From a checkpoint of a small mixture-of-experts model trained on Wikipedia.
Experts: 112 SwiGLU neurons an expert, 2 picks a token.
Training: 242M tokens, 7392 steps.
Below are experts of layer 6 (counted from 0) of a mixture-of-experts language model. Rows are named gate (a neuron's input weights, with its number), up (a neuron's input weights, with its number), down (a neuron's output weights, with its number) and show model dimensions 0-159. Each number is 500 + 40 x the weight over its row's rms, rounded and kept within 0 to 999. Numbers have three digits each.
Before each expert's rows: "comes before" lists some tokens at least twice as common just after its tokens as in all text. This comes from a sample of Wikipedia text that the model never trained on. Tokens count by the router's weight.

# expert 5
comes before: "and ", "which ", "but ", "he ", "the ", "with "
gate2:494505449534531498502489507432479472514444461572451488489521515512515544498446521532445560478428583503498421493558447526500495445503510445444469552502544452537461472502516489458620535450484577500471549551461514451468552471531439505515490501526561475492487537428483474461525533491416489510502554494446574519484549560530580451550514488521424570515484534516491474530520528530572494482508552450500526506445468505479519523424471530548446565483502453553507460512507556537507444468571521
up2:542493495489474556489460540544480554518528476466501469578499509492447484482564505518464468539593474513495522566494574518452466442538459479506449467446466534494538546495565494515428527569525451507539472448542449581490473505509558481535439557487486462528460486496390519548481532495498577431508533527576499472531442487549446532432492480445476471450445457481461489562527512494478492496537450575500517449562469532588448486567503501473474455465475500483482520557548505430490509540465543
down2:432531556545505505514475547584526534498567447492440509444556457480547524516522494528457479490437460515490505504510541514545477458461449529539558491513469541517454493468478434486574409480458467490476538468404535507547572518532467537480526481508486489559558518596459556520514462537504490495468526544443476566453524500465600477516549486496476496498472437505509453529516499465464453485474592559447465560558595486444466490447542445477520505494519525546528517427513520480490485539556529

# expert 16
comes before: "and ", "of ", "in ", "to ", "for ", "with "
gate2:499505472511548487578527508518546459460530527496453471556562463453433496565467417491480512518497439510531550503539502521552461531489496467469425489496428530505443556468541534473555549522554491486483545439485478484397532367444554490550494465489451505461528440532550495420472516458520537487481439490534507602528465504524486520545497487507512531546464462487524575512557474444519490514538422471529472473438402467481540491563560519530556511487529474532565513478500511497506508520516505
up2:549560485468573509551581506513456537486570499504528487526505497525535518527424498540536486470545450574489541500542427511529461491472505593477445494417468477487626495495510483513509506497471467459453544484502455453467506432508497549482513584493529518482528495574529491430492551467475441430489515567519460437523540521441522561461454517532511499437501458599499530528535538515475526525494505447452461451492482511482470555467515549513549473581480496523481509420526560559477475472527556
down2:420498500506456469508533471517504449534435538526495472472517451525484473552573567502508513504480569486532459507508471473476493461503485525563487493462501498550526478521435465484583507507445474542525446560511545489457479476485415538465478454570470483545465470525537501558609486449482529502538500526525528486439463459472522501478534504481482484463445700466466484530501540538532550476499474488487478467482489495518579461573451427476461587501527439483464489512452493470492481493430521

# expert 4
comes before: " ", "he ", "the ", "\"", "it ", "that "
gate3:504496482499516462497454460583506652501544573545471563463485570422513466506508497539473404611507466529517532464489544493458492477473498581510538509441535447468520507530502478496502529543463490462399484537492495512480584546578509502536509526497524491495455556484488495581448512464517491463493525487465483514427488528449476494533480448537499537530516503560473499532454502503415497534486445512526557536490547515573500521504510499471476480521518411509493458497509503396481470556462443
up3:533518521520503501525589530455520420466436426497523463503538453567487546492499483466504540424485522475454500551496463527525584547546438468485464495579444557513469470489505532449442487455494576591569565493502534457514463471421523475497490545461529501475534475480486514446505578470455520526491453470504486503535512478554544516442491529407530472486509491475529513435492539490532525492486542509496493549538469496398481456445516469480574528468491598507550533532505482581502512428553523
down3:472492523524485525505470414527441481458462596480460482528511481475551513514490515478447500482469585481457450552516491495484509507467503526453489499543487455522493454489502512555469458589434462541509501515513491568551464501428582414540523471498445501488551503438534496551464577427525503519504516503568469544501500547609541453477502380516488488462520523533507485503561579468446516534442525496583557490536513459580505501454546474480492471433524452487496556477488535509470489567468505

# expert 24
comes before: "of ", "was ", "and ", "in ", "is ", "to "
gate2:477567502462499485428457467532475474480559543426539521427508472493527532559581498482475535578495425565463512444488567518499538558507517456457513488467472466466545508491443474444488529475480461512432503447493506514503488471458494439528425491456515645469513473459514553541542492481535423451478401535480485519534472512480570521494421509501518563502523557502518546506521499482521426478512522511496516442439452443558531526494507472435469428471435510496485499503543529549472531451526516
up2:530446545542509495523497540480464481527440485517457492574514541489448460511390489501555455483430552494558542534446472553541411462514495606514471503550528470523466492500555543527528470516465524473566522560513491522529529537585426549443554518537482406510543511528504462499451579494445521565520643473563509468490501514515506478465513510531503469453515458497498421527513507528456567522449500513442517517502525562470436530450508497516510514476552495511540511530478465487471515553478479
down2:427534472463467450454480480584443480515570517539462430523484502441462456571491531510456535552556448488519510524450515529499603488527467454476583561508459538479578526462489488506572540468505493450422518451467518518524481533451516511486411490553500452552520479532486478511510528463461431450497471512497440560555460428448454511432477472417538505523525423508503490461511537506538460486536453507492523524535500541463524504441538526486478489437513496465516487427543501509482399505446506